config = dict(
    d_model=224,
    d_expert=128,
    d_shared_expert=0,
    routed_scale=2.0,
    balance_loss=0.00966,
    tie_embeddings=True,
    optimizer='adamw',
    lr=0.00259,
    beta1=0.95,
    seq_len=2048,
)
Below are experts of layer 4 (counted from 0) of a mixture-of-experts language model. Rows are named router (the router's row for the expert), up (a neuron's input weights, with its number) and show model dimensions 0-223. Each number is 500 + 25 x the weight over its row's rms, rounded and kept within 0 to 999. Numbers have three digits each.
Before each expert's rows: "mostly gets" lists some tokens that are sent to it at least half of the time. This comes from a sample of Wikipedia text that the model never trained on.

# expert 12
mostly gets: "ton", "ina", " against", "ham", "ford", " London"
router:510482494520497468512515459510504497494481519513512562477470521458530528493461505536492485536519518495490517498508493475441494514481503495498559499476518535524477462507546466508538460526438499504449478509504510536492485469529485456535529480539444481467536492518490524497480522524539465477496500500487479535484460494530492480517491500519443498481505520513488520507472530463501497484535450503548524498482489478493513483474529537500499493488523510526491529510491490464530487498528483452439468488442497495508510511487457499463525489535501505515505519546542530509479534518530481505480516500535504532479497507511474556509494471502486535483452486466479492514520494512477502510512
up0:494479495460501502492506511526522522500546470462518540507505507548492480549500491501533493513514515515538536510490483493478468503501464493489505470484484496502504505502485546502475518550479481534493475541499484428500490536488508499470506508485515491511526511503522502480450450476520498491473497504553532460484498497513537493537478502544515468540531495478514520510485515546510448498487544502506501483490550499498476522511509523506495527495453505514524498495525519486494477538523493552514500498577535533453480467485479484522487495491517478471508491483487451523520468481502494527468518522493484483501538524451466480499528518479474516457515476546449474536524516451484511443505
up1:464498480463494485468508524480529531474501484494543519494509544487515490482525519469478517522498512458562480465505480508496528489470509468514504547518489510510523473500451531483483533492519507539533497497507526502501540493484520544526487495506523523516507494519486518515545518501466538486472527503521502479478460547513496509530442485500484506570495493509481480510474544522488507468526478486497470507486514536488509472485451472493489520568491514509483505491471475497532533497490475490479475484508515554499551493531518520536513480499516517558524531523525525501516462520491528513479514522462482510538512466504460502496473489505467483503502592508496513535441490527500523483476
up2:558522521501537503492488512502493516470516487537442474525496484513496485469520489488468513502498504471471483497531502460538520458549579475500485464494486447497475491532522495566513506468520456508512513503534529487502513488455504531511493486514550515515498460538535512504478501530509529496472507473510517504481519498469504504482503508488507494495507490484492529488487536497481540477492472495482528518526504474457458533468525498493520505557446513483484497483477494521507495489481456536473495467460501523480494504525472489489499489496467428524493530487515475452495504534481529483491485497473517480515502455525460504476530480487543513454500510499473535492476512472456515456454
up3:504435482528522527539459528534534522493472520491520484503534499488479523497497480511482484502474523500533513444512512476533462512473505567495541516526464495515496550505507520475468496500519546470531552499525513471504482508508476509456502482492535516461478476500497482481536548482519485459512498493521468517533512506510475505537487559505458495485492496498487500501503502512460461518467522488459539484554508517451479483507498462499452500522511455478507503513480453500509531484473523536489514494502490510477518488510519467498506486456505504445470483519496488539500474520473513464488486496491454456469511479494501499511494537481465512533494502528467465538534490524482505448495
up4:546438533451512454463531490510489491512498520536491498476518524529494484518543529519488475523493489507460486476513480500483537512522529527441536512552519501488491516529512513482497511451533437518471498495483524485499543513486541511493516488527470488476503528454504472497561474524493510494512519465522501478454523506533491520491512523539474505491473538518489502511504495493547478494542519512508525452523478496467492521520490503481516503505521551502487520478515493540552493513473465517453514511499497501522508488509465512525489533482496478497502499489525487449502478493494482494528529496477510538515502510474452516512504557445480505500548488490555456509530488496485525456472
up5:512461483482533457434476507452475504467481514498491485515497454481499473528543530473532502515557543485480472469449531514520493489519484546476500533499500478492497526487490500484500466454447520513486488540498473491509565558508505506497477478524521486469505462488454500488521478542479500485496516474493521461487522516494516483494483502510494490484530467446501509496476498554485462503492485514522500510484511486481495500526505528496505545503516504505496501509438554502478466501513522526503499487489524537497486508506453446567456513481518453530465492504484498469470468515501495517511519452475505506486517505492522512470533544519489461514498544510500478479502510523493481539504
up6:532496436512497502468476498513456501508474503506482494487474505455474470451463497456507524484458485477488539489547483512535476508514513514533520487500500528545488529493462510517501502512512515541500563507459505482514526506496501512495457500447523482502476509516508490492511445504520524508493527452467524491471517488480574525500477508490510490584533478515518500479473469535517518513508517559499464515530536497470504526491513483526476475520501516518509501548493495493492503494498467483485554502513539510465488476536502489534479511503481449533496474459500530500488525496533536526520450514482488513509493556516509523508486503500471512473510488479531486545511502500484543465512
up7:509519487466525550459462516478533490505468449458488490564514484524490516520497493490480505516511531485512470466534482482450486506480490470539501510455514489502478530470505513529519512560515537566509496479485477473491522519512542519472475472470523504463505488513517464532491506481488507482492473462533492472475486514507495518470467497547532493507521501493487512510537523495517488503490495497483494538498515536500487507507557541499533522504499467489483513505531514492480528464502519503464477508498488501505486511496484480541500526466445528520529516547477528473533489526470513495502489497542500469516482520477454578478519511492461510515513502522483532575512494525460526516470
up8:533485501510498531519536511479490466520463489488487470544479518517497499489488504545476520500489472501532534493494487486528432476503510492429468506485485494548517538506537495534489504501477495492509477470513498481531502500526503507444536485494478492498502493489463521506489498494488510501484504457484441469467517492535513478523499475469472524485517532472493555493506523506503547521537467450494527534567505510506456524532495515516500520478534513499525522503505496522487503492529542492513534483538503531503475523524485475453480498514541497521466513443450497514523495541469446507483508473533507477472476558515552506480472500463484518489508507539487487505490503459503476503539

# expert 13
mostly gets: " is", " was", " has", " had", " pro", " not"
router:508463501467498471498461475434535555450485499514493483492545506529520471531449544526545516520509500546486520519457487534529542506538530506491464468547477497516490464527479478488518503463529496514465529471451495473507513483497473523502493507508512509472488482543474506492496481491496484472492497482540519489485499508468531481483478533469509451510488479463522531529516502516475468488463537521537550492458498526488491512503520478460474510537485511488465493505540520504480536511525464491525517493545483501481461463516515491513476514501486547524482509459459469537500511519513531479512517452480544514499497484494493465514533493514507509509536470505512467518517487475512515467510
up0:505577517498489444462505518528490469490508528490545512493498501501486509531509442492495451551527447485510519522532516499465525495507522531502505498511499501495484465494473529468516495540547493489525487523525477460481466492485515505515466494564487529477511505513532469488509538534503503499532555486499510501481513460549491467492512485519522517515462484492466479490533482496489539494512492475523534482453528458509555471517478525460547479492539523499502555525481484470482475519518470488517469495478493523508508517500519487483481459533500504470485494514511519495508514494463481499484507516522475513520489464420467501493539507528536505477463495482473510510487532519506528501463
up1:511515491495509571497508486495494462500466561524485533516530495533468501486516460489503527523550468510538435525516503450497509443485532505524517520481524486522495496518519508522498456485487472538510516514492487530468460497560502483499496550476529461560466522489483523482528492499517508459484525487496472520458459502506509528506518509516482518522511515487487503490498470490523470537488522478442456485527464457488510509526450525481499518520528456462520513501521510507473519477442474510465463483489518489517457504515538483473517504518499522511457474527493516493533483495518478496474513497532478521500487472516515509486522518454503501484521515537490446533524493490508505505497
up2:513501476514494468489487497485496461520511534518488459493467545493479459477464564532496461493450475489462508540539546477506537499461506525541497515495453556500470506506504540500502502522493496526496497516513515484491482519476492501462502477514474516474544496480511495524494509480506485458427493510535479491540491472484514482524459546483484506487464512509515492501499483495506535509477504482502535529509492523483498528498459479492490521534501537491456511496476490508494481512507531477462463540518480463531489478523480436498493481491538498493464554464462495524557492494528490540496502532483504453509436516527513536493498549518505540499474525488521467499503485503477516493502
up3:507475485501497501482487512501486497470512500515462531509474472522476450495532488477488458481453516516488485490479535472512484495497470500480522540494493534498481500511503495496508528543476484505530533545505488495491495559502500457505505489538495512509453464476474529529479496500515492473530508471527505540518532484529517501512489456489514550519507552517497539490533495529477572451515505479500472520492518492476499456537490513520489477517521510505483502526521503447469523488494508438462468515527475490518524508495513495520526500477577503538480478528495511448492493511491463467490496504543527500445475502502456507470521472476520537446526527493510510492477530546449473481497
up4:518530504476497470476470497535520494472547497500520474546501497503463500507462534471507543484532471528529504494520460465530515465489500566537490476536480567529505499506505547508499502491464507515482484488465547510535491507507500473471480495535494488509505485509479500503520529475431518514532537525523496478495504522496517493509505515509481457524513530496467509527524492486525506493505500518456499481526541443498493481507481490490468527530476462497516515507503499515548547499516493468542430447516520480476540474516494468461458482486542474491506507519528524509513482547485487510494492488470563541478485463536479514489520505474502480507515538526495520475526481509508494475519
up5:514505508490488529510493491520470499495520494497535469476454486478486510496498485530485503519488531472528472460504473512482479441467505534514532527440509516490494460504532510517469541507499467502510515473523505500535511499496498524459544492537461511533507500506493485492517450545515488479503563494472471496456483540477512503468479502514492487497549490487499492473474532496455478476505546451484493503498495511474531474531520510468487468537485477492511556519508523499529468556480458529523490525488518554512544472487537534530471534507516498487497502530485511504514497502505488534489482487489514506494485482489465566475456490496476451470474498499516477467505490508461556460463
up6:531505483490478481509536494479539508482516489468521524529477501492481483482499513506504471456499464485474563483527488532479506528467528469502566458496496493531519534511487512487532537508514489527478536496540465452498460513535503532487488493496483506550529494493533532473507492537532510477532538526543503492509479516519511552487476461483481529558480478486513469484493503508469484483522487552524517474508498514530507497518520478472520503528538492515482510526485483465509461551506497459492471520517493490490496516512456516510531497506496496542497487491498550498520472536461516455500491526501477482465508473510435488495515532490497503534459496553493455531446539528499503484500
up7:473484454510490501450479503509529508456509514520509490496541478516503493510530458471489540517485543439477505488491493502456532482487541537488475475479535451473474495485520516523459506522512474534475492534483539468502495474529514494498516484536483485519472510507489518505505495523461497494506527497468464514493490500456531491502466499483508502487450500487488532540499502499493500500498459440461505462487494505521536475524502489505525550466449478496502509505500511520564536530474501518492485525484541463445493491487512449508509488516475471518466488521520504478491462524513475500497480518485472514529460471562512492532493471447520492498513537529509538522484495469450549493509
up8:489489473482484488502493547477479541489561481477469520492476482481486474472500505465506466477488537487515527510522481485468491515489511460495520504519499469506482527459514491482465525530525530498502478537526506523488547493524505541488436506541479502458494497466490495476490479499521489519502501496549461499472501492498503508530468501486520512555473495528535474525518462470503437507477481513472537528498485528515487502510463529531473499512527516509518507495471495479470513512568466485487477491463525478533472517517524490440489503489546508485539477499548573531507514510509483513489545568496521495485469515474499515509508521512497465532458473527493499484473498518489540480461

# expert 5
mostly gets: " ", " con", "ction", "ition", " inter", "con"
router:520514517507499495489487525542470487506469497469447474506478503499529542516515521497531502484522531488493539511484514446522489547526480463495491501506492551470514475485470537533511455467464514533515536527519520486491525533510501472537445500506524518443470452496521452509513526496472516511516505494492495506500477529461472487511528485508524518492475527506498512520492503481536493488473493502485524520522498467541495467548515498503504515494566526472468525517471524539536520538456514491534513466494468510498473493490540504523461492525497481514518513532481472496491519502500520498527533553476485464518552442505485457447504494482507451494495514474457517529468525510530510494509
up0:468504512462502504503477512516512507504501546514504581508439503504465471496523500507511508512482502499509507517521472471498455541485516520502500493461483514497510500539492499474465495496499488492524495490506491546489556512493462485521535498502474489528488486496453485495449476473518474522462534512474498440501495492497489509551520515521478523490488502480474504480580502472489460522495501463529466479522509524474528446477464478493450492523483525514452520545476530467481474485503510539482514502516502501538491519515521507483492514453487538468468488539517527511519513500473465513494539495524541498515518477432523488520490514487490465501498539501465507488543519563512517480476
up1:471524482525504500485501522438480572496502515521484497497495513511511488510455512501528523484523482499528504463500515481505467490460524530524510517579504473480474495532507534537464512521517472495500514504481483528518519573488515518469527462513473505482526505467499499430475477481491492502487531479511466569503528522508520536543495523480520519522484510589512511462549500489521436554505507475495486485488513490538488490522511506543461515519523511505498517489538458516507531532516472530487506493502513481476499496502497505466459509480484491486549497530479534482494479474535489488497498469491507470518475490511481484507495512462525489483476506489487497478461507480481523521453
up2:493475486493487504535538522465530500511503500499548526511498494504474510468485545508513475505470485509453453463540515498500512531509484471493528491478466520514487480527550497511496497499534481491524517546469507469506504544517469522440475464503484515521488450533498520479482512538478529513487527431510478484480538468507478528511484513524492562499479584471496513482498483549505517496476540521500505507497524485536556508506486494524505534539487492470507508504487503521519485484481460491454521496500540506532493542494463528458466470475500540527487501509496495433526521537485489464482443492505489485454488486515487493499507494513489517519518468505499521540519528508505509525479
up3:514511483542488503553575513500510516533495455437481504490481546523481508511520487483529560509493479520515505500506469466515513522474493527563492517478488490535489475447447488518457488508494485503463530489495495522499517484495512464520494508486467484460481504449514506523484487509494553487484548529475449504520514521547520562528478496498472500516474539524525521468493499460508463479494528487515522504502504513499508543500509492503456477496481534527457525535509537529530470509492512502486467528498516525510492508518513496496458488502483541509504508502496488491528495506476492518496504511496459509503512580484554493488516522513456500523515539465494468492501471486484525549516
up4:537513474497451484494511519455485480470492534517502530516491523515485498482523525482457520505484496507421471464485504502537507509546493505543499493519486490520529527505521546523521497472496517507502545475457464537492504551482525489485429522530453527509478497510512517452522476522504525474469536513491513498531527484487490510495485499482525516502474527496512517509481449450561520517513492489527504530532494525507524481444543499519470512506483472496505509484490510517476523497482478487480516485540517493537488501509461512462518504470435528469477495521500493512483465488521511467502480499492510505542498484525462495468457587512510484471513519486523516467524519536499519477493
up5:531477490519508533531474508521487541486507507524524494475472494499506447558502534523499487530456483518513448498550465546456529496509532493526505513459470455530434477462495508478494514500518492484446501506456517506575484482505487558511472524534528519488465476503499470536455508487517542482484495523524507481491491492543513481516522513492482473534530510491489496511474515528475459504543509478531534466514503497504488477483472509481482513498500460536502527514510501513543557496498458517480538482515462506481490511519447500448531479486502476497503519485494540525494480529471473461521504492472482500517493506502495471458481508479491509511493506510520508506536474533479479535486
up6:563511495466509476491512515478534473528501460521493480473492523486478508563464530493497456476406494486454507483559515515530456486502497539504514518493460501472489508463545531515483536544503533512460487501508516514528455503506488517463535521477489501510502491476517534500523507487519498497472536494524501549515467507543476479519544532494505505460492539491498473476465507543463483482476495510483517488520525548518442503517465487496535488492513495492508530542500486475521479487511503509510462514484497527501541482513500494517522542492507500496484490529517535533498533520522458550472474516516489513515501495487479573504496482524487503474514493498510509533530458522502513505488
up7:533537507481483467505481502474523541472551503461524482527506508540530449498490517526508495528496460480495523449481523499455548480511477496514516510466504554496481501514517498488497469469464482501491478500465496503515509529497483486503465495527481493482474509481425520455476485505477516478519496526477513481502534530480493483526448498530506514484519487539501491474533510515489541512509541487532507500498512469518486506517487509495476508524536499512496501492562452506471488498503549506478512509527553520483495517504469517537515477498491465527529534566480500460571480484464516436476527485496490515497476509530501494472480496474485460469495501484524522560476489538519498535497
up8:560490482512498533499513488499512470489528494503538483532470501495465485492527572498520524461521475515498482472505469522499460534529511514472483464545493501525486512530536461549489453486467453522557508465465499499531506511500495487502464482498506467541508533503465500474503526510497488485515491501493514507500523489476534479533453489515529517529454504474511516514523489524508523453489515512515522501497494476516484475505495493495490494528480512499512492515531518435526505501502522484460475496469561482520507492478513529520578520493496448496415506475488537513493462486517487466496467497500482524460503521520533497542503519500490532504509481526469540490490537539513520526511

# expert 6
mostly gets: " 1", " 19", " 2", "1", " 6", "2"
router:498523503517514513517547504543487497486516494494462492484498466501509514471531514494483483526507535512470545518479483541480474502523531471524497502491499503507516518526508513484422466470459465516552516500543473519490552481500510521513523542517517505503506513508473466537497528482477523494505545519498453515519518499521513522496516470524510513526487479549466489501476456483519476500518527457454492479522469489473454499475550511454507516520456470543476483499459491524481488522500504469520509488490471451509491542487517510507510468546519509498514479551537507524531493503509517470480475474482445459480522477472479463497481516437468461520480505485518502483506506466474483544504
up18:544531525497524544502520539509527523513498509538457484514501488461513501480496523482555533518500511525525497494494527466511468519489504544491510515496482468573472472513456482502471507479526498530466508471522513470512459543502484502520460477571482544525452506503516501457443480507483508479432497441502495502498484528466545493516469525512470481515547467498475529459507491517484522510497545517515540493490515477502479482536504476487502530508500479491496501502567506486550499498512499487482488564516505537523518511492512455487501472489474497493488481482516489462488513529454497511505480495503473521510510493483510525509540503485489511566503494493475507510502506538488476519471
up19:518498505510523521480483495494523536462502470527465478513439494490487472530463537522476464497464464474505490514545462453500477558493505525467534492499489450495501513510504525498490502488508509525556503525476506507486523509493474471498483492506453520492491500472470484522531508496474532505497529525544496491449531480537497543516481499500475492495546513457479504506477508512530505531496482478492535543531540513536474434471507513512486507498490455501497515504450509503494533484508491568501462508486510506541471547520476498470489558485473487447491477490506483488534492504540485473474483486475474487507481487527500450511514461507533481533486547496558504515511489479487494475495
up20:491461420475504475511556505480482511423447505504519480507522479483502457536506521510504526447509456499474487453486528462508489487494535520544493474527473506524498461516509490512504544515509494507485511485492511501486501512484500454465489524489516486496513523489551528474497472505507479523487509526482486485478516520510491489456493560489512492488528523549540495480541484563486479497491479517493525489509535500496516523538494517490514487468498502516497510534495490505542492551506476505469486513533563525498495458513467462510496495491531504474452495518498532507475461539530497542465535503515502503453508469479471519497490499439474491453528498512505490481469524529497488517481
up21:516476457533485479492523521507501520502518519471503512550508529490498473496464541500544501483484550462523498480524519503515503541498520513483498534488492503583519480494509494501533485463492463520529485513532522495505483505485483500498509487536495490477499509469501487499478508530481491494492467503491532526458524511506459508555470512467468488499502503526499528492520488481502493501497551513539539499490512453531485493504476524454507472528486492489505540481522503521462456489522538485442539517472462506500512543509443499474471520484500458507458481533508479431524494500536489477441494498508529458482520504481494498482474490483503422524533440480539518519473502478502518509496
up22:550471462499495511494512460496508466519519464509509472486521506484506492552474496526514502518545448436488472515541454490477496433515556499524489469504476481564556479463486509536489487516528497487455499485438492466487459489462479506506518482537525510525510491469479535488464539533501514470504529499481490467474511502500485512497513546540458528492552534495500507459507471483485484490519511491508471501500479485469467498486523526533493462510507502534504488471478523531530513478526472443503497537475507491504525518504503468507484514480515502507524538487496536476541497534515446497492490501519461474489528510502513531512467484499508483459507515529521498520509503488510505527526
up23:504479500481493490492481492480543489508491539548495507503484506500465496518509483499495471480523475461529504495508518500512536461529462486505501492562529478478473507499515506512495510499520518513540523517475482478496419512497536502513483511541555505472424482530515496478460475495487488491498505493547464520479491507507510503488507530517446528497463492533482489502513497497508533529509527538485495483529520465470516478509496459526498499468479493489487487472520474542552536478512513491475506505457508509460490485514437509590528480485511511493532485454545472471462491521470485529515479509467498495507490477518493591504511527523488492492501478489487516524523473506532477464499
up24:507529472512452508490524459534517501500491528511509531488475481558507483485466531499492500494542492465501498493528493464492480485491479507484532505487512499487530526484506527514502469545480518492492537523484484509496489503516519510504448504505507563466497470503472505474473505525555533476510493475534487505509487511467473558549513540483469543533504517512490500499525586447496506480484518506507511465481496447484515482536504518488484505522518523468484509500534515533498503464532482485509459557454494473511474543514508480529497536497501478473554536459528512463506466503479484480531483519495536487513511498451503564489524482501476489498483477519531506517510494449500518459485
up25:519522469513470481444443554504507484490466503511492507518486471477511478501493534505518481537505527529478502484548543486479554514498443515521504465499471514482486548516541512509502514485503495483518499513499487501500482531459515505488472481478499523524487497492466530505508483495489522478521494491497518493516542482502467501534501454516539513496440523495542530460525459530489471500511531485527528547494481473505502468520483500500502528447518515481452511535531494490472510550500501506489556453485543510511440545539468506512519488507504566464502473520508510502468471549491478517488459495503471498506507487500511504516486567483516502535490515496508491453513498487485533468509
up26:509460456524466516454503542462527518519522518514516527513477516519514513493477510527507586467500491452501490502552514546465470480498518513516530495464484472510535493477508519540462486519495532488518519488443475502503488508487517457467506489508492491462523476459491523490513492497472516499445508482484512435467522516532500481509491511492496491488458535492493509527514480460512521505505523510489521491472491494466515522474514440494489510509482488581521522528516488487504441517524492497504531448467513532487463507496532500534495487504533496515477515518496501483478450480510511471505472492480514502535501514493512561498490533515540450524487448504519514485485508499485531456504

# expert 10
mostly gets: "il", "pen", "}", " win", "ult", "tch"
router:511483494534494524483458516510503500537465456459523440486479509513489494470485526505551501478485508518511454485510506486514519471436545512515503455475544523492537495488470476502514476488515523532455537498515527528509521527501495510512497438479502500500494507539483466544547496486453498512528488523512483484519491518493481531503525445498480541476483466516496537453527477474483474494507459463524505451470489454477514509515499503529466474505484428519467488513532510507520532533526520499463473560499512488510510461491482492526495510519532498518443537506479455460478495473504484502509479511476462476526512495520531488488489502504480537499459498465505507511508513491511520501503
up0:469512474518503482463496508464494482497513530537475477503477492512503508503552471489471503486484505501525492475508487503509459496473522531459501487483487516467493539461458552515519537527464523517529533475519495527551497502517533507524462511506448493516522465482489512490464539448470475514479487507510479483481520511532453490511495514536491533480476527488549489487538453488478511518516478478478511461528507510492505494516468467507504529481505483491483548507485526483520523499520495505485516456461541511499507514543455489472491512485481495512487464498505492449475539520570467541486490511515510478508503520513424487453492504527498513506497545535456496495460528491493517470441
up1:488464510515502500514478505532520480481508505482529519491443481523434459478481500522524521473485442502524502492483556472473480497498490554503519469501486496549490479480539526523485514442464531505521512513535525489543544487496467495511484476501520516538467498503464490511508484503436554507486529495465506506499509500510506473510500510476483494465476498464508502551514520514507509488458506479494567501532517504498502484474522537499498501512485500484476516532488511522480522518488534499460490580496512533470512517538488505522473465462505477484472540499537501454475508498500507471502482492534531477508559522485494461506480489472530512514474554521472511466543504513502498539500
up2:540472499492496513517509524501517495505511466490507512529498449514460457524537513549479452514534487538516464522517529520515491506478503462500471527553514503491524483509552530486518498470478502503491500499504482523516500511498537500498476474521503493524494483504511486493453489494505509455486497507469471462511539526515510561510539476499464453484499515481555525492508479517508476442508545484521468464535522496477473474473532566442520525485512487526491530503516562533486557512514533554467490510501532485534466500529432499519500506505533498501519486469510498485509487497499505505527505488500464519494520491535498487499518493496515513470496465472506492538482491554477511527453
up3:517497502515504475473520508470497490523517500511510484540538516510491535525545504549495519541493494541502480509496502488491492489514528464441452509499483536501550485515498510548472506497515499468517535496488484508481541546445535544543493541461516548536498499492495504500513535488485529515512524491497452484526509523531506509491484459512482517503491505530492520520523473487470502485516500517542490485506490521488568515502487498482484538548519510513473501539502519486516469508447472493502525510483527525506467496550513485458486500482522515469484535543522490523493508516461508480511492491494410501530504458460449471467473540508480523492472480490474501536459498468494504491462
up4:473527456491482486499484519485494470499498540516522549457477495507512456485532532503510505539456501483450495495492479517518519551572514533487485458521494486499478490506482574481480516553533472511511470452425495551522479525490489456490457533512472485533486503498494501525517468523482509512506486507523470495482450521491488487510533485448493488475546525510486496504497496476500503485518500476525479521496521543522512478459521500505474534530495532524494518507522467488494501495511449519463448508506473516530506508502512512516524473464504517517471530523481517534503496475560512491477518519532488518453476512462497479462541499495528475472503485504519509505488519514468510519515
up5:498516479523481529469531482519525475505518505513514497511529542457500473506494473539457521519502463485523524475516530511485474512517471492495491549524494515498476485486536435475488495506474527546457506504516514490501576480481495441497471503552495502443531456474479532495525498501531476477503523522530497525489494489528492535479494506529515476491507498538516543464488471456522510513482497501488470519496478496487468542543501524488464526462553534507457493492539524468507505480490504507484495491466524500540450495504505529530491492508513493502530536499546487488471462544512489527510497534524538489541459512502483487524490518532500514528467495493486516569505507467470515475498
up6:504527483505471454454478509488515451445452507501510493484485495461521492500470492512530500490512460518434489467519481538538514545525462495499476474479478503500486514473528474508507532475523516488536501468482462477497481491469473533493476485501531492481479520490504499491442499499477486482510496481479490504449545443509517512523482481532432527492483508473453494494515471519492516488504504482516512545495538535567515464478478475436503498507479511487465493505541495522470513486515502522479469506473544487521511495533509531468476519489486511519515518485521519480519510500471476451431467476472515522456519538504540505526502520477486503474504496513464499520481499537504528515508
up7:502537487506513415500502490430528519476539528522481529478455513516475471487506499502491507494506506523530500509485471454487475512525494495493512469538509508498510508501500505542531479485488505487515538500481492463490495515505482483517511461537493515508467493489500511508439534550506522495514477499459505512475493526499451489450457512459495498526528471526494477503492489538501476556514517501511513485476522522480520505532509534476427470501507514505552502506505478486488527524509524473538515498510473522485506473524512529515506473527445506503454538511484541450504503515490494481504487455531538527500482500532512515473536497449511472462505561518490527490474486557471526526488
up8:492472462507502531468488502538510489514527545533461501524513529516508487523529492478563491502504529498551508510500485504481493536480520562537515482567501472508461489470517524486480473509521533591479513460485539516481507490511515494442537508515474529470481477474505476483550460526475487478510494480527477488532491512523487498536478466484491523499483486491484480466519496471517495518514538466508513556464500523530508505518501518523484516510530496449508494534481492479513527528464518489520490504502516499511501489537515498506515498499525502479542540478510489503513530523552450526491491484507444461513520463505505506462474491508504501524474538495470532493509490465459531538524

# expert 3
mostly gets: " for", " on", " of", " by", "king", "ary"
router:464483515524466547504525499519486497463515477476478505535480527483533473512471496521526507491490466510499474515523535448547509527499519473441537540504502514536489517490502507497531500468496536528453469493481483462502519523459487475470471513492455492526503514454468514529447480520455488514525509471479504540473506479520462506451509504517464459489481520495513501486491540463502491466503520493494471520489503488494482499466521528543519470473489539536489510458528506503529532485518499491472524499506460459517462484478464523486510518457520470483504452470531484494486508466464513536499457536499540513500477508526486494521548521489522502509480487479508523481451531509449503471514
up0:521511488497512514492515503500517526495485497512495468517520454519502513492480531521492515500497481509550482495512516474491529535531504514452493525522524533504550505524477552509484455534491477476522530468499504513507538506523498464508524491555496494483480476483478513520549522510480532477504492511500499517520493504473496463586472502456499476489473497514506489501504486532518488541493524509481502516504492474550485503475495544470496518534504461447517506476542530498459445456527521483484503528488473538525515477551456491474524472515475493508514497512450473484528492551540483499481544487512489551476464509472539484519465513467478515536522515486513542483565493484476515512480
up1:531484470506502520473491526456492519470484480474489527499528508522504502507527482512512488524473520479479528497549548568548446488481494521523471513521468515538499463471525525521472482525529517485488521498491512499514501536513516494490465526492522495525482518468500545453561504516507519513473545465529502496481502493498506535545473522563474527503443501480495567514509492544490524457478532512478529499512465509560491473481532508502506531496472465477517536500471518499512483522524481534480507501526504517485506494531482506513502435514501478502487505501457531479468500489501488488441505519531482467487500513502493501481495486486545518479500501486515450490526438506521482526475
up2:547509461474439480517465488531504467510502497479449503466506499510506498481487503488522479498548477498522500486480493505448536488479518471457539503509501533525465460465522520490508497496486518497506508453526481471543517441480487479502526475498539508563493475516486477464501482522496544495526530546520512519476486500512477468522495502476471521509511492518525522527509492497486472527488518517502544502490516483542508484485483511487492525504488469547508509517519480520512519471481543480473455490486505521480452494529505468509492551491535508460535505501523562493530499494488462487492499501549468474449480502446526494446537455488524516468508498514515534515462464506490533485519
up3:523487475486491522484487516470535497503502526506502504501487503526497527496496499500497450489478531487521509471493482499497474480535525521462534535514527481542500474481487517517504526509464460524503502514527496531499505513502506475509464453507534510484482465505513524492473464505482476456487485478518483501525486525521483573520524530511550457485498496504491531488516481488526452469476547488487513489540496532544475472510510535517485486524536522535489501489515511473522502482564532493503521536535524532472533526532504474513511452460511458552530561492489471463508538505502479487499520460468515460488474524476503530475548487492531484534504470532517449524574487504505487518495
up4:530505481476460493488463515467506494487499529558529466535540494531496495491496543548473476575483511506482515513492557498527511530464554513527532505515419487514482483496464536506509501465531500493495528494481496469512506481544506543499449475531497519494498502540482503469515470524480484503525501502479461459499500463498488473472476505482493501503520484479540534478518508479495458556485506512486501495515500500442484531558482479463518534479484501532499506494503531480514511489458491503479521518502540531500484547507549499451527494521502536503468535483544505479522469491533503497475521495506467515473511491467490490490497530513513488465514523515459493533522516521521489504485
up5:510494473526499468522464509545522496527531458479525498525485473511502504494502473461495491490564469488549538494536478510465507485501513513529487467565501478537478519530494498508481489508515501492547490534500511517498506478514484518457487457474524548525462484494491511465502466484493539510499507534559490498533466484477522547529447500488526489566466533506472478497518494502494507515504510484513494518542509456495485479487507481478501523531518520485440512529472507531507557509494456513503529488461501490479539537538487530544492517499511497461531529461525537480526501514506489470502502503489501512462519504512519539477539538458497531476506480520476465491517506480512469483474
up6:546473489487482497473472512509485498503500480511479453542512478487484496505555518498463440456473479524468482436490486478518525501530497558533491535508502473426480470527470540471460504531481527536483500546511476478508448517527536492443488508557528524501505496497483506474470463459473527520492515519536477496493492521424531484511517520475494492501496481533528481504512523524480537478513515478481480508501479538500495467518503475503519488499496462511471483515514520523487513489528488538515472507466482539499481485548481505487490490494498489501516477510493520534474494514506512531516538509482500456498481503494515561492507494470484504454533492528561484501478515506475499514503
up7:507501506493481530504457524504502487493500460486509468483495520560489485492565490489516560504521527489540491480489459509479486551492513526549527503460491512503516462535529476503502469525514463516497521482558453481465518526431534487546476525478571490525490511490505510468509543471504495495505495516556506546504523481513460505531500471537494471482481532531485507473504536528515494523500506463511488529523524529489493506469529551470489534474519510500499497505483511540499512512462487503461501539538500472508530480545492489534452511523504512520500505507506466513473457502503477499461480480508483484512530506478540502487465483530501484511526496500506476467543480476536502494487
up8:507487513472470490480488502499535499481441503522485493516548529482511487506535480491510546505513494508501556459517489515477531501510511483448534544545488510485536533512482494556491550516489464519486488514511519480506522550476533503512462480498520465491486501500535494509484524441486481498477479521535490503525491551476482528514509462491499492539520466514535525481495494571499453496520499486513490495479511497515494514509503495519518520501525477532531516485517516511551552514478492464478461513491496490446486498508493558485480510519458444515483488482548481474518459481521481508507479491526492499513463546478485510488506530443463482551499506523547512532519466482498522520495